Weights of a small mixture-of-experts language model, trained from scratch on English Wikipedia: 12 layers.
Below are experts of layer 4 (counted from 0) of a mixture-of-experts language model. Rows are named router (the router's row for the expert), down (a neuron's output weights, with its number) and show model dimensions 0-159. Each number is 500 + 40 x the weight over its row's rms, rounded and kept within 0 to 999. Numbers have three digits each.
After each expert's rows: "comes before" lists some tokens at least twice as common just after its tokens as in all text. This comes from a sample of Wikipedia text that the model never trained on. Tokens count by the router's weight.

# expert 21
router:527511466490473434538531470460513533533462571505466457489484570529559584475438543517561486507418563433477526491485504429526473519461507552490507480545487499456488493505482469509525492536478563545517557558515544582478541497488505498532556508492508555536460514519511512492444528521470489510433448507441446452570564431550489424540490572523568525489450528513471456491552394566535544454493546504526467514485509463392509497517452477454498465449539526431509483514565538475550511559492506
down0:431457468533506444578412528471519476493431522461534471486542513540550489469528502496492538516470523449499485521479519511518492530416404462503505561504471496516533506479532555414545457518450537513518503447456469461432493548431545525512572552536448523468567504419460528503489485492538591459565507542524523538401486495439455548534494599516500531479541448492516512477502496490419540506490483484556552415552537423515499525494477459471514554486464493484446497529489457508534558532485488
comes before: " ", " the", " —", " +", " M", " L"

# expert 18
router:494508471490504534507430466565409535533443500437514444463577476450488513502491435531455563530510511542487483483527585523539508511558496521504446491475495498507465496436497578544566483471492471514460506431471462475510554548487536447487445527589502475493566569520419558443459513459471534471559437484469471512473473436520411545510482515486497515483478430498582515453512524537469536442503438503528486475536533437484511501541556512520473474510513455530411533502494569475521527595454473
down0:494518534574509530534539508437593554503490527442558490520477539434549460514431433521448500567489520490525490438508479519532475503435482530541520436488512479447521525482518494456485552467535503466520475500517449511468509498501482558528530506548518556402480498476546501473560503476480524441489453462481431552441513454515524530457459430438492615519507563547535432589424487516507479455513439466515488512538514536533491482469506421565565520493573457456484506469536474468495589510461485
comes before: "-", "|", "==", "The", "===", "A"

# expert 9
router:460534552491443427563547537455459448534444452532506471513482454539488444510463494484523511463390521519532476555577503518507559444449512515504495437446496438454482523464454469502519458516485519425525510513455493464529511508446496492545543542519481511572466476505506507519550483502524535490504509479506438514441491414461498500363502469518537449584465518532504508539454558540499522565530457462503423523559512454573480522509532453565447548438494541513552445450522475496560484455518522
down1:495537486512537568498493467466555445540509564484499505471464466514434464535549482507501506452558448480528530450498499508426440578453487464543426561494424562423566506480493527562484485493523557511513455478463487431515486555553513468538498479438482521485511384477467478520494506435562523487397477481485466562492560541537451553523514502523503568465507485483499492521545540440466506474535481483481534508513571508518496546480584533521501497478449570483500552470511474469395566437516473
comes before: "0", "9", "8", "1", "7", "6"

# expert 6
router:484485498498422569467532517498547505531465422508432473584554475430526513494507487517555485506512568476480470485428569451499467522511489545465465468533440470521444500526465560480512452430481520425473479504480467516507542482558490465471515440524431469423497422526478495503487570510548462485527532532464492531503511444513515488534501474514490517480503483576481549514554505508546590541434550465482580512553530519466555496537565462428506487559529530458543535486564422560489509430547572
down0:440484518485490498540520538546471534449488562568524597544471554512546495477486478486534503535526472523552508452432524573490546503492435465514495446511533518502573518455549480478513565464471445463511479469544495514529524499498494556514464462510535497515513520522519435490497497535521466437432522530644503514432537517472524463561519559473496471583336560472442474537451447518523488445480491482536491527471478514438467523526475515480472492433470470529463509473505479483510449494513399
comes before: ",", " |", " and", "\n", " (", ".\n\n"

# expert 25
router:539442518508506447480519399503569546489527457471498576576458521546482449457567443443515498536467510537510500433516515487470412596495489477489505486517503558507435474436546527473419490490494484492486470499521534483532533507584499487456470551513578466452476501578577522561572527439503463493527551549429578478513500479434523544507506457475478476539547489456442540549510470460492472478492580490516444463545481462505475438506515535474566457564550456519454522511520530476470487520492505
down1:496471472412517477488593524493462499434495494545520485482474567573548498494477467482467532520529407536551489458542500575544476561531481507475500468495510572502491465527598550485497541477452499460477488533482505527502498447593546524575560538504463467476465483552508488467503537458548469502515469514532501476437528439484464527494419534437511485501523476496498497544472516523476527390532519595438501485553468426417561547551508496574489484446518489497448515438456474519479423531510480
comes before: ":", " |", "\n", "==\n", " of", "==\n\n"

# expert 7
router:554536438556481380472498482481461497525499473464573540515485566505549494509407499495563505504438470531493549546559535485503447473499532469471509514473448556505456488593530469389506540519536444555494459522502546533494475508499476483459524533563530489482489507447544565508429573500503535473410592509428492589520511466553498491501478491471494507461508518465497457525533509452498517507507461479472480551465517453483418518573455501538523503550557504520493503512440424498470425473467457
down0:481497510460530528492521476515452554547535411466493477483508432489493471508510550525583518561499552525528480511491436509495490494448488505513486523552425455510528511501641503496508575511503463514450578452535542481520478482509490497566426525467531491407447572454528486583481543512439511476498488496476518401535497449570542516529513533467604471520534498480535494524470449533495485539473460505468538475490537493403546515468570443493411461526499502477437450474482536511507451481452482
comes before: "ed", "ing", "s", "er", "es", "e"

# expert 13
router:476497457470576566588483464464493542480443446537498483462393502503576500457472515458510460554549578474486519458521534434494558485527513479574470527491579441525491519543484481468480574455407485509447512447530467496428504479484482482499525435511550575460587514463469447503547510542530512463507454461435506448521501542570483430459569560573503496534445493518445513450496508528522477451508489499482453536490457507475517574474538547456539519489519453477508430511517534494492528508511516
down0:505482500461574439513526461513553513496471479491537535465460546500618462437484472497393520452461465493476444580554473535554474501502549465538514542531559478451547528478512445503500456478567464433537563538541611518500545467493575505527523509443486478495543502465468465572500573475443543469444493484504543521529552469482539514507466506484449498541581461518533506468511477514496470446480465483447506426562514492469390460468550480493509570500515485500455469479545514477509479522562514
comes before: " the", " ", " S", " D", " P", " M"

# expert 23
router:482475501525462470510407484484450505498482561504536524556479502541519513489506518507491514461566562436451436545531466536454481451484521481468506404484517486503484434491469525563461461468527475422517456487539472517485492533518494483503442453483536480594495486450466565458477445535538484488525476414575538558508483501450526533476544447406581501469532473462477488465559442536510480511417520481546523553437584469550406468510460447553499491520542480529516534510500434537559523555476534
down1:610504480464422539580523496540565455476494473561523505528435535487481573493390446512485492486488551463517500500538514544548422460495517502541505475559461571536538507496519491560512461554515487488454481497516572549524522557443433502524509437445473525440432551457477465561507528477475517486525503466499558425472446555527513510498507487443526499475496491453450508511476476479487491590516523539512509517514448433493539501428503499493489477485564464435498565511443538460556463469559423
comes before: "1", "2", "3", "0", "4", "5"

# expert 27
router:460548482427499487481517512452486545515536526455482572492480542485492503489486558474408466471463404513469637463547559476493525546545488565539535482480422531589512510480517546470531537488423563559507511522498510485530486447518491498470559507541593482477490503498495554486537515540472498524520498529464507545499498468459492486539502493466479542504504541470553442481427512567512519475464501447467497467475424528442445415564479475548509560479434559540458464543443556518502461436506527
down0:511440502474493525533443487487528598535441517470399483556419488541533498484509491540513486486496514518449417506558535471521471473473504517474451508498529630531482497511550494496488569555418473525460444509489543480550525508517488481431477502528539542450520451428562465505526569494541542487508538602454465553464499458476444538527466534497548492471423436513462481531507475555431511529545520465487484508549460471500475496497498481519468559428510494505510462441514556600489524554451503
comes before: " of", ",", "'s", ".", " was", " and"

# expert 31
router:531554560492551435438528529461486458468572525485518468464537437541512395508494460475472523533588564503528514482472594519440539467494525527485514550473451439497489501452565452486489475549470509519460497442453486455482463430504527525500468503546480453539521472504491446524511417463470450515465510514527486510534479541463434509520542482451451496445518518548590430532454546601477486584450441509471565486493522570475475535502546551492522497509529544438558525458466482468472516496475456
down1:440503503520515514463485414428442535428434468485468486465483516443484530549504540560527459430453534525530509416567453547514453484508468496570530463437528424549433508534462509533499524501447497495526564463502456540532504466496470532569487475550535499524497501461579504522495505497575497418581532487504491480484446452478484478574501560500482431498472501466457485547490598501518432505569526502525489528425516449437508484555505540489522513498445534510449548468555530475531485587511518
comes before: "0", " |", "9", ".", "–", "5"

# expert 0
router:506424514477482413461489498418561486446442517473548436486565465493545490524516536526525501496424551485521542448441497528532510524549522461513447562541444495492523508477581560539460444548454518467471528481470469441458516509532517511532545474487452472555436452516469541437552547438507504487527483525524535522482476448493515471494467511391520498472486441469531502460484499510508473556540435505500525403564534506444547513506523512486574472508433529485430542505578472499485516431586544
down0:429437542521474544515524511493501493501517522495378452510480556517545488506493495587580523483444562473511463539489463473471476522532417455548536545486533537541519452529492504615519514504514455482465528460475516452447447489457561477481477505475500519488483442515507491553479592513490480462532442471500428512457500515558494521561449557445604521489473508523506475469457516494537476507444490398537484481575462432426437475501477559477511533543475478471536518491499450571494559489502543
comes before: " the", " and", " he", ",", " a", " which"

# expert 8
router:501529559534459551467537534502475541404531456440555530536506499517430555557471470554516485498476513483484511469468440483513479521423506510490514517590527522470534509566491470480510575568518476559538511490427513472466512479501532533518458415519503561388476538450493430534470527489537553499524556480514453492512492441503477452529447584499532570463530478495507507476491442501469484570499522488486542519516386514509554415462505547551466462492456535514485482485570488537425509422473474
down0:534535445498537526509526503469471482555457491464487523397486462567496438457552510533497446498436476454520554567495446488521470497509514521486541523456524559557487554500473445485461427468466431493475547506498544511456521568478515475533483515445542513437590510616550541477442529485532441517475485506396483548456439517516491540487509534511541499500535534513500534490477481567477567491455464481473482539482569546441477535533468496519444466529458462498598465522536570549572455461500501
comes before: "a", "i", "an", "al", "ia", " ("

# expert 26
router:499483441455563532557477440556451471456521507527535447548505567497521520535550528580453436508474522474516536395500458552567490473547480537515528502459535497501526486458527511517585523498434446519469480455472486437480503519553501499409528488452491476470517433489506483560486554485458531508453417465552584488514533517476535432532507531464436553457482492476504530529488576527457476408512470496447477542518536451476513517496557549502534537466479450508452497458494443482445575574494546
down1:507520491593485504494515516485547614561444503568496532435474507532463418486454506442457470464482513429526482405464541538497525499564549491475496451534462450508460492578520423471485549508571523499430473557541492516527483436520449472509486479486541557548501488525522467501464533463536440527522518459576450463420526518469545484498461498508480522493527570542455482543481459481484539541533489454491427510422498463494493538543533496527514471521471513491566573493590492467460439506571510
comes before: " The", " He", " In", " It", " \"", " This"

# expert 30
router:559485488538493544545494417485576526546482443451511490526421469540519464443537459499530523507459546515486518517541464483467542541518507460570491465535544575541517449508493558411510548434522503503542444503545517506440408489590475534445465529554516481515472540531540548552568485522594503544498479524490485429535519486475501524537469504402456496558553536466486532550501488417458462486466568520497458482524503485470516485486488495415544460538534478506435456547498483499468453565462476
down1:574575591486525535483491554471539481495496502476509558538553500488477564454390464457467458525507604529477485534489456464473470546512485487569515414466528500477526480460539458488468440478561457469508520517448539521484489536513473565406445513482481530493504534478520534481471476466485538566536467449514549464499540604480493453492450516536496467486477516527548515511535452467519536474477482551515476440492484502500506560433496525472432432485466469523455496410527502581502608457502543
comes before: ":", " |", "\n", " of", " |\n", "s"

# expert 19
router:448465509491569511481473460523460486489533513499480525525567498495443534487556419530480589489491480531535491545489577558515469559485536500538523499510530516480479403451487479508529480458492441522504531424505507548551490570489548452476449449478517471495561597509468532527441460475461470421550427459467476454431501517538509537481484474488532538493509424508566538464512568469567545431561438494562482579533493469550534518500490518519525470503504429479428439518472577478551521528508491
down0:502524455528531534509529489508465446512502452540448433469497501426505461505477471544395526438555530502561512576526505456561514526541503522502465478544514473488544438492423493490480460520521472533568478481477517449472472512436514468468451456442490520397454479518582505573497513616508484496466526518494518510420531492512524500535524467496520479591481487459548488519537468491429511476587489414497471541494485549574461547462490508504481499499605526543550470505461468520508538444567464
comes before: "-", "|", "==", "The", "===", "="

# expert 14
router:489502522456447460510527500455505428504531531485565539463465471476551473532513496513461513477510522514510454466533526545516467455541489461501571489579545435482518526439554480575472528580582467444427539491429510635504513479472500510559489426521462521477476587458484473534558522513533561516551515501489519501540542513483524464486519565448519500475516433510486485525461611479533484549538491561493512505488488505463473544496499520421548492509522472486464394494479467472480399486561470
down0:468456560522494566471515522524463486577502507510466443473469452457448494527594504488457576455538485542476535511504495472475432566525457475524456523516452463478478532538632525524464561584474489486428515518522510476466532465531503565502484508538466470551455483529496551472478438499564585469506466498413518471469470531447457444492559493531483595548467471557511488444479590464450442525499482469569494507510558457509492480503469467573534474450495497545555472530513501506478468461473519
comes before: " to", " the", " a", " in", " by", " as"

# expert 29
router:482535547588479461458456455523543450542493495420525458465560499462541480477475520577508527515483413487459490448485494476492457460466441433464519483519468528513554534468525554452472554508418539409498481517447561521518478490482510503534518462552477491419457427586566566506561535433547512540514515485473492555499534519486492559536476532447499535449529528480597570499455439516501434524496514523500511434503539525521461455509465540496445476491517515514541538516430539581525490532499470
down1:510481494488529542526464436471483432455511462404488475533507529478565499468574458541498446416466533520432451531430495500527522498486482440556464496513485513558529451455484522467586553552415591528545500480386416485500487505466485493487484486534544453485533500482490560521458588498510543508581547486501465511538575485489513509524438524437498567426521509497516577529498552503493433515435513531524486491514519488436473553549508501474482476455496470457484470495542505514459533567494535
comes before: " of", ",", ".", " in", " and", ".\n\n"